config.yaml
n_experts: 40
activation: "squared_relu"
normalize_top_k: false
routed_scale: 1.0
init_std_router: 0.0173
lr_router: 0.00164
vocab_size: 38102
norm_eps: 1e-06
tie_embeddings: "early"
lr: 0.00266
steps: 6081
dataset: "wikipedia_en"
Below are experts of layer 8 (counted from 0) of a mixture-of-experts language model. Rows are named router (the router's row for the expert), down (a neuron's output weights, with its number) and show model dimensions 96-191. Each number is 128 + 32 x the weight over its row's rms, rounded and kept within 0 to 255.
After each expert's rows: "comes before" lists some tokens at least twice as common just after its tokens as in all text. This comes from a sample of Wikipedia text that the model never trained on. Tokens count by the router's weight.

# expert 27
router [ 82 115 104 191 162 102 130 119 134 116 156 119 127  84 163 138 111 125 143 105  96 114 164 201  97 124 157 120 130 124 111  97  84 221  86 119 124 106  76 128 130  91 210 135 141 137 124  82 118 195 141 119 161 122 130 149 100  57 114 144 100 114 115 159 112  68 136 206 120 179  68 138 143  83 111 104 144 123 175 112 180 182 140 121 161 142 121 121 146 137  67 123 129 134 102 134]
down0 [128 153 146  96 124 166 140 137 165 132 151 106 134  87 117 123 120  85 138 104  95 109 120 119 130 210 139  71 138 129  89 166 103 108 159  97  88 102 157 152  68 172 146 147 177 119  76 139 159 103 120 196 172  52 136 106 159 116 104 156 106 123 105 141 114 118 141 109 146 172 134 144 110 132 116 183 185 124 145 113 170  56 129 190 144 133 132 101 226 165 110 113 112 168 137 110]
down1 [114 196 132 151 113 139 136 111  88 115 165 138 126 123 128 172 146 157 124 153 134 115 172 162 130  68 115 126 148 148  92 103 104  88 103  52 104 149  94 134 146  72 113 151 121 110 114 130 162  88 133 139 101  85  91 101  50  68  85 153 129 175 124  90 124 124 128 151 158 178 123 146 118 130 150 111 123 116 158 124 121 180 164 182 187 138 137 125  98 124 108 143 156 122  72 171]
comes before: ".", ",", "–", ":", "; ", "-"

# expert 0
router [129 106 141 175 149 135 167 108 129 142 120  85 147 122  99 132 174  88  44  94 151 110 153 163 150 141 123 141 134 130  70 110 170 100 150 111 152 145 132 101 135 108  95 135 127 128 129 155 128  96 191 144 110 187  71 180 149 160  88 118 110 112 136  97 104 162  85 107  71 106  90 139 137  74 144  90 173  84 107 152  37  85 160 118 139 163 170 138 144 150 125 204 162 129 150 168]
down0 [123  76 126 102  77 137  96 140 146 135 121 120 139 141 117 123 159  72 152 125 107 183 130 165  95  96 128  94 174 129  99 130 133 136 123 115 149  97 109 132 105 159  69 128 139 115 118 146 127 174 146 137 130 103 148 136  93 151  47  94 103 167 140 153 111 135 131 136 124 127  88 137 103 160 162 167 105 121 112  82 162 142  78 144 207 123 127 122 118 140 131 131  93 160 149 143]
down1 [127 116 122  80  96 133  63 133 158 142 117 149 123 142 128 139 192 132 127 122 160  76 159 152  94  24  93 122 161 180 126 195 120  54 114  57  98 134 137 136 133 136 129 121 168 223 160 143 114 134 176 169 129 151  81 133 148 138 101 171 111 102 167 134 146 163 138 146 115 137 108 145 110 184  55 132 150 114 137  99 121 141 123 135 179 133 115  70 169 147 140 118 110  94  71  43]
comes before: "201", "202", "200", "199", "2", "born "

# expert 28
router [142 150  91  98 112 121  77 135 120 149 143 168  83 144 156 202 108 157 114 109 138 143  91 117 106 166 129 119 114  97 114 105 123 107  99 121 106  82 136 109  99  97 166  77  80 153 146  58 127 151 135 132 155 102 136 134  46 130 176 104 153 119 124 142 168 122 160 115 130 141  79 148 108 204 111  77  59  86 128 153 106 175 175 137 164  98 151 103 106 103 101 156  73 137 169 119]
down0 [121 142  82 125 100 127 165 146 139 214  63 101 110 129 131 149 147  96 155 132  67 164 182 100  63 143 142 130 160 170 168 130 135  63 117 115 173 115  99  88  98 140  90  66 146 143 137 135 127 195 117 134 133 171 118 103 108  99 202 130 100 161 197 110 104 120  87 141  98 140 112 180 141 130 123 125 189 116 121 113 168 134 139 139 119 115 161  83  68  82 126 132 184 121 126  69]
down1 [110 134 116 121 141 171  86 153 105 153 110 120 159  86  59 115 130 137  89 138  98 125 150  90 155  72 178 168 101 133 101 111 132 114 135 143 149 134 190 120 168 166 116 122 123 157 154 126 177 156 180 136 133  94 109 157 157 155 147 149 110 161 153 142  67 106 135 183 161 166 173 130 125 116 151 129  84 163 149 172 101 125 121 203 107 118 151 132  77 183 167 117 132  54 145 119]
comes before: ".", ",", "% ", "–", "°", "′"

# expert 34
router [ 92 114 149 100 152 124 149  98 152 137 124 152 139 153 130 174  64 112  84 136 123 167 123 194 127 129 132 121 106  97 190  85  98 158 167 124 116 117 103 108 115 154 202 155 102 111 124  25 132  74 144 155 117  97 108 117 183 176 186 125 123 151 158 117  71 134 150 135 142 123  98 113 141 114 127 131 103 190 118 158 184 115 106  62 113 108 175 103 153 119  51 125 115 105 113 101]
down0 [132 122 115 143 108  95 133 209 121 178 102 143 150 113 121 165 122 101 118 153  51 147 118 136 133  75 123  90 161 153  35 151 102  93 156 142 118 144 125 152 112 196 103 125 127 158 133 157 128 123 141 133  87 121 159 117 168 121 134 135  82  96  69  86  72 110 132 100  71 144 129 152 159 122 113 127 103 113 169 112 129 154 134 111  96 176 142 112  95  79 195  90  84 122 116 122]
down1 [ 84 103 203 151 109 123  89 103 113 131  75 164 106 125 128 147 143 181  70 166 128 135 108 123  94 133 106 126  98 133  93 104  88 108 117 164 144 121 117  93 181  97  98 178 162 232  96 167 116 106 156 145 111  31 183 100  96  76 167  62 141 105 127 172  95 162  77 120 118  79  96 165 137 151 120 161 145 116 120  92 134  98 120 132  99 102 145  92 181 101 157 187  98  85 170 168]
comes before: ". ", ".", "-", "_{", "'", "/"

# expert 19
router [166 106 167 137 143 148 142  68  49 139 204 115  97 109 200 167 191 136 128 108  95 104  77  79 120 139 101 142 177  77 157 125 145 125 121 119 153  59 116 129 141 139  86 124  85  99 176  81 169 127 160 169 104 136 152 138 138 167  96 131 199 143  98 133 133 104 124 148  97 123 194 170 157  93 127  59  92 164 121 111 114 152 156 139  69 145 187 128 134 126 175  96  65  95 158 160]
down0 [137 116 172 119 142  96 124 122 120 155  85 120 134 161 134 168 152 147 138 111 128  86 106 103 133 124 173 116  58  98 175  85 103 114  74 147 187 147 109  71 118 132  41 110 145 116 131 177 135 147 147 142 146  78 115  77 162 123 102 131 111 169 129 167 142 117 155 119 142  91  95 127 102  99 106 159  79 172  99 125 119 109  90 202  81 118 123 129  83 103 151 153 133 144 166 153]
down1 [162 105 108 148 115  93 133 169 142 127 167 130  68 138 167 122 126 158 123 111 125 168 117  80 171  68  83 150 203 105 127 108 170 165  71  95 113  83 156 154 166  91 109 150  82 156 153 141 113  70 135 102 146 128 120 144 162 129 122 125  96 113 157 110  69 168 180 171  76 140 127  88 146  50 183 131 108 110 158 159 121 120 106 129 151 100 101 125  94 172 114 113 123 109 182 180]
comes before: "| ", "|", "– ", "(", "–", ": "

# expert 33
router [141 130  86 154 160  92 135 138 155 147 105  68 171 115 178 126 176 175 186  78 178 132 115  51 120 135 168 106 129 146 101 136 124 132 155 155 127 184 132  91 115 191 103  81 213 153 120 175 110 146 176 107  88  70  93 117 102  78 100 122 119 179 147 102 160 120 109  83 133 125 130 116 153 117 133 125 177 112  86 132 133  79 128 166 108 131 109 104 176 142  98 135  98 116 165 199]
down0 [129 145 155 151  89 152 132 132 143  74  72 100 157  77 147 101 147 141 137 109 124 123 146 142 158  85  88 136 156 155 103  75 139 119 118 164 130 157 153 116  69 119 126 134 176 109  68 167 130 125  90  85 147 137  89 129 104 122 180 124 162 172 100 145 134 121 111 141 133 126 191  84 175 112 102 106 123 125 127 127  51 151 165 115 121 113 103 127  74  58 100 166  96  98 113  89]
down1 [ 74 133 141 157 147 127 128 146 119 117 104 155 110 132 163 103 129 180 101  87 112 134 131 226 104 120 144  99 129 105 164 102 164 157 148 134 185 191  89 142 158 164 111 124  59 181 111 126 128 134 126 108 110 137 157 123 130 151 100 145 118 118 114 176 111 131 156 148  91  99 139 121 118 172 114 113 117  93 118 170  97 180 163 178 111 115 144 148 102 144 179 118 122 109 112  63]
comes before: "of ", "and ", "in ", "to ", "for ", "from "

# expert 10
router [182  73  82 147 129  84  99 133 123 154 162 124 137 133  82 151 163 154 128  60  92 161 103  74 104  56 114 148 113  64  93 143 134 134  75 150 131 122 141 102 141 117 201 166 133 169 132  96 116 160 131  83 169 121 161 128 143  69 131 163 149 122 200 114  57 141 130 106 108 131  86 145 196 127 100 151 114 111 136 146 182 181  75 119 182 136 152 164 170 148  65 151 100 148 173 151]
down0 [ 98 109 141 153 151  78 125 181 181 146 140 177 101 119 156 143 169  86 149 111  85 150 120 111 177  76 124 163  96 122 129 165 117 143 125 109 104 200  76 102 106 135 131 168 190  82 123 122  77 159 121  62 170 169 126  87 125 109 145 133  77 106 170  79 111 136  76 150 112  82 123  73 165 118 111 167 122  91 106 102 100  97 152 110 123 152 113 135  86 154  87 155 137 159 114 132]
down1 [ 94 132 101 144 180 102 114  67 181 124 115 148 124 136 178 148 137 145 195  67 109 144  93 142 178 149 142 178 123 110 138 123 168  81 123 167 106 173 138 116 120 153 162 165 137  60  91 144 139 114 116 209 111 180 139  99 155  92 105 144  81 135 154 139 160 107  89 107 180 129 194  86  88  93 129 154 106 131 145 148  94 102  61 174 158 125 114 111  68 168 194  57  77 117 161 183]
comes before: "\n", ": ", "==", ", ", ". ", "==="

# expert 6
router [168 169 139 146 101 118 166 154 144  79 102 130 134 135 122 102 116 141 153  71 163 112 139  55 151 189 144  77  96 152 126 194 189 176 127  97 113 159 137 130 125  83 105 131  92  77 112 126 150 150 105 145 148 120 126 113 183  86  87 115 110 170  94 119 105 146 147 117 170 135 119 132 127  92 114  98 130 137 164 133 221  92 131 128  38 152 141 141  75 108 202 142 123 120 116  93]
down0 [117 199 162 179 141  47 142 175 174 100 172 139 140 134 122 139 196 123 134 135 124 176 110 146 128 177 145 133 140 129 216 131 170  79 166 106  86 163 116 119 165  87 152 125 153  92 109 136  46 163  50 138 103 137  94 133 139 112 141 141 123 106 141 113 101 166 115 147 139 129 137 147 140 151 133 173 119 125 113 153 139 147 157 151 166  91  91 176 109 149  93 107 150 159 147 151]
down1 [ 63  57  82 104 149 132 162 121 101 157 126 167 206 165 122 108 125 127 154 160 135 103 155 165 198  95 111 135 137  91 101  92 120 125 132 134  83 137 124 128 154 172 130  84 140 109 156 106 109 133 167 108 189 121 158 105 112 104 142 129 150 136 160 135 114 164 153 154 144  92 119 171 149 137 114 151 164 101 145  48  98 208 128 147 153  68 179  72 171 129  47 163 140  61 143  71]
comes before: "| ", "and ", "(", "in ", "City ", "University "

# expert 26
router [ 39 130 130 123 135 130 203 115 127 104 119 186 140 112 119 204 114 100 110 163 121 149 115 110 122  95 140 154  89 119 113 113  90 187 102 126 144 139 165  94 125 133 109 154 102 151 150 192 148 123 102  99 138 177 128 153  50 178 124 124 105  80 159 126 126 118 169 131 141 101 119 109 128  79 166 158  89 154  99 128  57 187  58 140 111 107 131 149 110 141 197 195 121 132  90 103]
down0 [112 110 127  66 103 116 202 139 126  82 123 120  76  54 130 104 103 156  78 146  98  75 132 170 167  30  88  85  87 120 150  94 168 150 108 161 160 129 124 149 135 133 174 111  89 110 140 118  95 101 100 101 133 124 151 140 115 172 144 115 136 176 129 145 137 142 132 158 113 140 119 107 152  99 147 136 150 119 160 153 133 103 173 102  96 138  98 110 134 101 167 135  91  85 145 153]
down1 [155 120 150 101 172 148 156 122 110 179 164  86 126 142 138 132 124 122 154 100 129  90 115 145  69 143 123 137  90  85 157 159 168 112 157 102 161 160  97 134 112 178 153  90 119 125 123 149  95 125 158 130 145  72  96 116 156  76 135  70 191 122 138 120  94 127 142 170 113 151 207 175  92 134 134  65 113 138 102  86 153 106 147 126 158  92 112 174  98 100 180 125  95 111  83 174]
comes before: "\n\n", "\n", "00 ", "S", "5 ", "0 "

# expert 13
router [119  66 112 199  84 128  73 158  98 130 128 166 115 146 149 187 103 128  83 112 131 180  95 109 116 154 147 148 116 116 108 122 172 150  94 135 134  69 101 123  71 121 170 145  74 175 135  85 105 101 178 157 205 205 126 140  65 159 173 108 131 116  67 147 126 136 150 217 148 141 127 127 121 171 125 170  62 131  83 113  62 177 111 125 158 101 164  85 112 134 124 161 113 121 233 121]
down0 [ 44 113 125 186 156 159 133 112 115 172 123  87 130 141 143  85  92 150  85 163 114 181 101 130 117 105 162 132  99 126 171 139  79  82 189 130 115 120 135 115 112 161 134 196 110 137 147 137 141  99 121  92 111 140  93 131 105 128  99 189 105 136 115 148  87 117 138 143 136 121  91 109 101 120 105 138  86 109  47 102 143  95  90 156 150 125 129 143 122 129 135 122 177  78 126 158]
down1 [125 102 118 172 145 104 141 142 113 163 105 133 146 104  97 123 148 164 101 119 142  91 129  89 140 100 153  99 163  54 101  86  64 101 128 141 138 126 144 127 183 151 129  77 152 130 218 106 135 126 144 108 134  67 126 137 126 122 153  90 125 114 147 163 124 117 179 174 159  66 110 108 116 112 170  56 137 122 119 104 185 118 147 169 122  89 128 158  99 121 120 145 127 154 159 183]
comes before: ", ", "\n", "-", ". ", "\" ", ") "

# expert 24
router [108 120 140 100 175 163 129 176 113 181 127 110 144 117  79 119 133  92 162 117 150  57 146 173 132  66 118 106 118 127 147 155 123 102 152 148 140 150 131 149 143 172  70 134 130  97 133 179 154  97 118  86  98 111 145 151 168 173 205 160 105 138  99  81  99  84 144  50 106 122 110 123 144 145 132 107 134 124 191  94 186 114 105 120 104 130  99 103 166 114  89 172 146 146  86 129]
down0 [ 95 124  94 119 126 107  56 127  75 130  93  92 162  94 164 156 116 141  67 170 111 169  88  94 120 139 123 134 125  37 127 136 182 112  64 115 150 108 144 138 158 120 134 100 158  98 176 172  82 126 112 116 119 121 114 134 148 151 100 110 127 125 152 113  89 118 170 118  99 159 121 194 146  83  89 155  77  84  58 127  92 161 103 112 103 139 114 179 144 135  97 130 169  99 126 148]
down1 [ 88 124 104 165 101 136 121 140  64  81 134 127 108 178 119 102 134 121  89 138  77 154 145 132 100 124 108 130 167 131 167 101 126  98 174 168 157 120  93 148 192 152 106  93 140 138 126 225 133 115 113 114 122 196  96 154 160 112  92 113 148 129 110 126 193 133 123 122 147 108 117 117 124 146 117 159 108 146 210 130 148 109  77  86  79 133 211 131  94 107 133  99 144 141 183 107]
comes before: "the ", "a ", "his ", "her ", "an ", "him "

# expert 30
router [137 124 146 106 160 161 191  99  87 142 131 187  87 117 111 100 130 103 177 127 118 101  95 138 126  86 113  79 164 118 163 157 116 148 137 137 159 143 150  98 150 124  59 164  83 132  83 116 166 127 151 141 133 131 126 140 110 178  77 153 190 162 120  76  93 170 126  91 109 141 121 120 117 104 154  76 130 142 182 190  92 143 138  93 149 139  89  85 109 130 152 110 188 109 121 161]
down0 [125  70  46 161  95 102 148 103 103 140  87 101 125  92  83 161 188  92 139 134 145  98 115 124  94 120 123 100  98  58 111 133 116 146 148 172 128 111 129 125 118 133 133 149 110 141 122 125 106 111  93 122 154 128 149  97 104 116 140 147  99 105 159 145 146 149 159 149  76 151 153 148 175 107  88 156 102 117 138  74 167 107 108 162 181 105 125 159 143 124 117 171 156  42 173 188]
down1 [137  64 134 144 109 146 115 155  69  99 143 142 162 113 189 149 115 127 100 134 114 127 127 151 128 109 113 120 185 111 134 146 206 137 131 172 111 121 123 203 119 124 168 234 145 133  77 117 150 144 143  95 114  53  92 131 136 115 141  98  92 153 140 126 116 114  97  99 130 128  81 153 114  98  94 127 146 165 123 151 112 185  94 109 137 110 170 130  89 178 136 164 140  97 170 123]
comes before: " ", "\"", "The ", "Title ", "well ", "— "

# expert 11
router [141 151 104 144 115 110 133 192 131 121  87 169 112  99  87  90 119 129 183 111 110 114  83  74 142 127 107 146 105 130 152 141 144  85  91  90 160 118 137 166 121  91  96  92  71 147 173  72 110 144  96 243 147 174  91  69 203 131 146 126 142 180  61 133 200 116 201 115 165 126  82  86 134 116 162 145  86 130  59 167  80  84 138 102  89  84 111 178 158 136 103  57 132  96 135 103]
down0 [232 100 168  89 155 122 173 113  91 121 114  87 107 152 205 104 211 126 150  74  83 121  54 148 108 136 149 157  78  96 114 133  95 125 155 126 203 147 158 124  88 160 112  99 174 143  94 155 134 152 114 109  80 179 131 130 114 143 116 112  86 163 204  65 134 152 127 132 142 150 151 154 142 135  64  91 108 126 132  99 149 162 119 132 186 114 137  99 169 116 154 146 192 131 134 129]
down1 [119  96 133  53 112 142 133 128 145 142 125 131  59 153 143 109 114 158 130 182 176  96 114  89 188 192 116  93 138 110  44 123  76  58  87 111 162  65 184 197 142  85 147 157 115 168 168 108 137  49 143 119 128 129  97 127 155 131 175 172 158 151 156 111 158 132 105 135 122 196 113 100 128 148 123 130 147 156 169  76  70 106 112 122 221  80 170 128 107 119 115 154 117 157 100 126]
comes before: "| ", "(", "and ", "=", "& ", "– "

# expert 21
router [153 180 113 192 185  68 164 149 154 162 127  94 168  95 154  87 203 140 127  92 180 119  93  65  99 168 144  97 111 142 140 151 119 181 148 128 128 149 133  89  94 100 135  76 130 121 114 131 108 127 101 115  85 107 134  87 100 108 149 113  92 197 118 115 104 234 111  76 136 103 171  99 121  49 106 128 181  95 150 136 133  83 146 163 126 108 152 129 171 149 114 141 162 105 149 216]
down0 [126 121  18  97 108 108 104 105 177 158 136 142 158 121  68 141 173  90  97  84 109 115 111 132 144 130 102 132 105 116 151 153  94 113 164 177  71 189  79 147  71 136 192 174 134  66 148 123 165 101 116 114 173 162 117 145 180 144  85 140 140 210 116 137 118 140 129 141 131 161 146 108 170  65 109 117 129  89 215 153 114 114 155 121 108 106 176 103 148  91 125 154 113 120 146 118]
down1 [148 100 106 136 158  62 122 149 121 124 208 129 122 126 106 136 177 147 146 127  80 162 149 141 146 142 106  70 145 120 157 148 176  89 157 153 125  69 145 128 164  90 161 186 147 117 150 110 155 114  95  97 172 133 166 181 197 151  84 154  68 117 118 142  88 157 164 126 117 114 148 120 168 113 219 137 148 105 140  85  80  77 151 192 138  86 154 113 147  76 160  77  99 133 108 132]
comes before: "of ", "in ", "and ", "were ", "who ", "are "

# expert 17
router [128 129 108 121  66 102  70 144 120 135 129 152 116 127 141 131  61 151  67 105 103 171 176  82 131  80 139 146 119 147  79 109 122 100 128 119 114  88  61 165 130 154 149 161 181 147 129  49 113  54 129  89 104  49 195 146  93  69 156 119 132  65 118 170  82 101 148 174 128 108 104 125 159 121 150 168 110 128  94 119 120 214 114 142 134 114 127  73 143 137 174  96 104 151 120 125]
down0 [136  85 160 148 115 104  88 131 131  82 198 127 171 116 144 111  95  77 215 132 119 101  83 145 173 103  99 156 101 116 113  98 115 119 161 155  90 150 157 124 101 125 183 203 151 155 102 120 118 130  99 109 104 156 136 126 120  86  48 111 140 130 172 131 131 107 104 146 177 190 101 103 168 119 150 152  86 132 149  96 126 148 114 111 109 122 146 183 203 104 115 112 119  78 150 109]
down1 [114  57 101  83 160 118 156  86 116 115 150 111 145 151 119 119 110 177 153 112 128 145 103 133 130  84 122 115 116 105  86 114  95  89 144 151 159  87 132 129 149 199 154 164 187 126 138 161 131 103 112 117 132 126 114 107 141 119 140 119  89  81 132 121 144  98  86  72 124 189  79 131 131  74 122 143 131 118  70 131 138 160 143 133 134 135 136 112 152 114 139 101 142 134  85 170]
comes before: ", ", "-", ". ", "\" ", ".", "'"

# expert 36
router [ 94  66  72 120 176 161 134 168  83 163 159 119 129 147 112  94 135 123 140 181 141  61 164 104 111  46 122  90 116 130  79 101 125 139 158 143 121 138  71  97 136 151 125  77 113  93 102  70 160  97  87  97 141 110 158 137 145 144  81 146 113 124 141 135 151 117 120  89  86 111 127 111  94 172 134 104 129  73 163  71 101  97 164 149 169 128  67 109 188 138 175 136 126 120  70 136]
down0 [133 104 186 134 138 142 172  65 241 109 133 126 114 151 110 155 153 105 105 145  86 157 162 180 113 109 150 125  72 131 143 138 154  98 150 104  73  90 124 136 139 135 158 129 167 161  84 177 130 130 122 119 132 116 138  72 117 144 113 139 134  98 103 130 100  88 104 203 205 115 100 158 192 127 111 156 122 148 113 108  67 136  38 177 161 140 128 133 153 157 158 135  77 145 154 126]
down1 [140 185 103 117  85 102 171 156 126 137 161 110 108 105 194 143 110 145  56 100 116 184 120 137 166  90 177 136  92 140 137 165 129 120 143 168 111  83 119 178 133 104 120  80 161 175 169 185 172 166 139 114 124 140 151 174 146 142 178  91 168  94 177 191 162 138 175 113 154 113  70 119 125 144 148 115 132 125 110 128 130 127 165 150 127 134 128 176  97 144  32  83 156 115 119 139]
comes before: "the ", "a ", "to ", "with ", "his ", "September "

# expert 5
router [181 121 137 176 115 155 155 111  67 184 156 114  93 133 134 181 179  65 101 124 123 135  98 137 115 125 101 138 130  65 165 134 155 127 142 109 141 167 152  79 104 135  26 115  72 120 171  87 148 145 104  94 146 139 104  99 185 174 104 174 168 112 106 130 105 143 113 107  76 128  67 143 148  50 136  90 126 137 111 129 151 148 138 129 151 193 126  84 131  92 113 188 153 111 146 138]
down0 [ 90 122 143 127 150 155 151 145 109 150 132 165 156 188 129 126  92 106 160 157 108 127 128  92 147 178 157  80 139 144 163 174 150  93 160 126 116 122 134 154 132 118  60 142 113  91 128 130  88 123 116 185  59 108 127 137 144 117 118  28 128 106 104 107 114 156 169  50 157 129  94 125  82 142 146 115 150 107 143 132 125 122 109 151 111 108 133  99 147 112 127 123 157 158 159  76]
down1 [ 87 151 219 104  98 117 146 145 115 115 162  93 113 118 137 115 131 169 114 161 111 129 136 176 126 125 169  89 147 106 210 105 157 104 180  60 105 108 119 148 126 186 127  89 133 122 115 167 194 146 151 140 106  80 189  88  95 117 114 145 131  62 107  95 105 143 130 128 112  98 110  52 129 128 119  56 114  76 112 141  68 129 114 157  96 122 155  97 147 154  84 160  92 118 123  88]
comes before: "- ", "| ", "|---|---|---|", "|---|---|", "|---|---|---|---|", "See "

# expert 22
router [170 134 156 161 167 129 157 127 140 128 135 136 118  85 127 160 169 130 131 115 105  91 162 154 100 164 135 135 139 107 200 162 155 148  91  96 142 173 195  73 171 157  45  82  90 101 118 138 166 164 131 113 118 133  79 117 196 158 129 158  97 112 134 101 106 166 114 107 141 153  84 110 109  93 143 117 112  97 171 134  48  99 133 116 120 141 124 156  71 119 171  92 177 120 105 152]
down0 [107 145 141  80 133 186 139 111 153 130 184 111 138 133 127 177 133  93 105 145 115 163 170  89  46 144 121 115 187 136 139 167 125 224 129 148 153 175 106 116  66  73 112 150 108  89 112 143 135 178  80 102 166 174 108 109 109 137 129 102 127 126 194 158 132 117 119 200 134  90  72 121 176 170 136 180 140 111 127 130 115  97 164  70 183 144 109 162 146 157 110  84  99 167  99 139]
down1 [130 183 113  92 155  49 158 140 101 172 146  89 112 120 105 120 141 116 107 116 131 158 110 174  81 118 115 136  93 157 145 109 120 129 143 155  77 178 117 166 105 141 143 113 147 126 129 158 154 131 149 205  85  75 124  70  87  90 188 119  93 127 138 105 127 118 138 183 143 113 141 116 115 123 179 128 115 186 229 147 114  97  98 132 112 106  52 139 152 140  64 147  99 140 169 157]
comes before: "was ", "is ", "In ", "The ", "and ", "but "

# expert 31
router [117 111 148  87 129 166 174  65 132 139 132 135 153 116 136 129 128 136 121 148 153  59 142 151 119 171 114 113 114  95 133 167 165 124 147 150 118 152  93 150 114 139  83 130 134 139  99  95  96 145  84 103 163  83 123 199 128 103  61 149 134 164 112 121  92 135 143 145 145 110 135 122 160 123 148 118  78 131 189  55 132 155  95 142  75  50  96 112  77 120 132  55  80 158  96  86]
down0 [ 82  87 147 138  88 134 129 197 149 113 101 127 131 121 137 130 147 157 129 114  79 104 116  76 153 149 110 135 178 114 118  42 121  99 121 167 124 133  49 129 109 105 131 127 124 111 160 149  92 117 146 144 114 163 146 130 139 117 133 117 181  92 155 148  20 160 127 128 160 106  93 119 143 152 132 123 119 132 133 114 150 177 133 144 142 138 126  89  88 136 148 104 153 141 111 134]
down1 [148 119 156 153 142 139  64  89 118 146 104 105 173 116 119 146 112  69 153 110 121 147 157 113 118 136 140 190 203 161 209 162 160 163 113 142 119 112 118  73 140 112 131 158 191 120 130 136 132 109 167 166 105 126 109 119 125 151 117 140 161 116 146 170 182 112 136 146  95 137  86  88 124 169 203 124 140 118 172 113  74 101 117 119 166  90 147 164 173 151 102 152 176 121 130 106]
comes before: ": ", "by", "UTC", "Animalia", "Arthropoda", "Total"

# expert 32
router [167 132 101 126  95  84 110 124 129 130 114 163  88 177 126 155 148 150 102  84 148 182 140  55 107 135 116 153  99 133  91 121 164 129 108 107 132  79 164  91 167  66 174 146  93 144 137  94 130 127 107 116 142 129 178 126 122  42 164 100 121 156 143 134  56 156 141 133 138 150 118 129 143 173 155 141  96 147 110 107 166 135 114 130 179 110 143 104 149 124  51 135  78 130 131 125]
down0 [144 163 112 151  81 101 150  86 145 114 132 184 115 140 127 109 127 126 100 108 134 142 113 140 161 114 129  90  74  97 116 165 168 116 139 108 174 111 147 197  84 129 135 122 102 133 180  83 109 158  92 148 158 136 105 150 156 166 146 146  99  96 117 117 167  68 178 121 126 161  98 158  85 114  90 119 132  89 139 120 136 183 107 129  77 129 177 100 135 131 117 124 123 140 133 141]
down1 [140 129  90  43 180 115  75 139  82 153 138 117 115 107 119 196 123 130 124 147 131 167 153 155  90 149 107 106 108 145  93 112 220  54  51 102 109 164 181  70 130 102 163 189  95 133 167 191 170 118 100  94 111  96 117 137 113 142 158  93 134 104 142  96 104 121 126 145 130 161 179 124 110 113 110 121  74  98 182 123 194 101 121 112 127 147 142 170 161 136 177 156 114 139  89 149]
comes before: ", ", ". ", ".", "\n", "'", "; "

# expert 20
router [135 132 119 103 175 166 163 131 121 147 102 112 148  93 118 112 147  96  99 212 127 113 143 140 129 167 142 116 110 128 105 103  96 120 177 148 136 142 169 158 120 173 119 147  79 127 122  78 106 105 151 120 107 119 126 165 153 203 108 168 113  85 122  91 121 131 101  66 127  92 133 158 133 181 186  92 186 122 158 119 101 136 164 145 163 100 125 128 149 130 116 137 143  96  66 163]
down0 [101 159  84 108 179  80  98 150 139 118 131 134 128 110 119 131 126  72 128 104 171 115 173 126 120 109 137 130 132 114 137  98 106 100 161 129 127  95 130  62 145 136  94 154 140  91 162 122 137  92  57 133  94 131 138 152 164 141 130  80 166  98 127 209 129 127 168  78 130 147 153 113 160 155 144 162  89 191 182 140  99 132  79 153 179 127 198  93 141 145  80  65  82 118 104 151]
down1 [206  96 162  76 102 140  71 144 124 170  93 106 125 162  76  91 137 151 103  75  94 105 118  66 200  71  98  85 140 132 150 135 152 121 130  96 122 128  99 122 112 111 222  83  89 118 162 119 113 217 170 169  85 125 109 171 138 119  65 134 154 129 153 126  87 135 105 124 145 123 143 186  45 142 155 147 142 145 165 114 116 105 138 141 135 150 138 118 102 188  78 120 182 184 129 120]
comes before: "the ", "a ", "his ", "their ", "this ", "New "

# expert 16
router [ 83 144 136  87  95 182 164 111 130 148 119 147 154 121 139 147 107 156 168 146 117 119 113  94 163 119 140 159 114 111  85  97  49 139 188 134 142 101 211 134 246  97 150 127 143 139 110  94 118 125 125 140 137 110 138 165 174 121 150 118 152 112 202 139 154 113 103  55 165 135 168 140 119 182 132 143 208 114 124 146  99 200 176 126 126 122 132 139 125 139 158 147 106 144  96 103]
down0 [105 129  36 154 141 172 120 129 114 165 118 114 150 114 113 130 140 139 120 135  80 112 105 192 148 127 129 138 109 151 141 155 163  86 171 127 139 116 178  62 112 133 115 147 155 150  61 126 117 125 132  71 130 148 119 189 184 132 188 104 156 118 193 156 115 100  72 138 113 164 125 152 184  85  95 138  76 130 140 135  99 156 177 117 119  96 134 118 131  97 145 100 122 106 148  93]
down1 [169 154 102 136  98 126 118 139 120 168 105 125  89 112 130 149 104 107 162 129 176 135 127 121  85  92  92  86 100  85 124  54 136 135 114 140 204 147 124 118 100 102  67 117 152 146 130 147 123 140 142 109 114 119 126 108 124 156 131 106 188 135 136 133 176 124 141 131 155 169 130  85 163  96 155  50 118 134 161  97 133 141 180 117 131 104 142 131 117  79 155  82 115 103 116 101]
comes before: "s ", "the ", "t ", "201", "200", "office "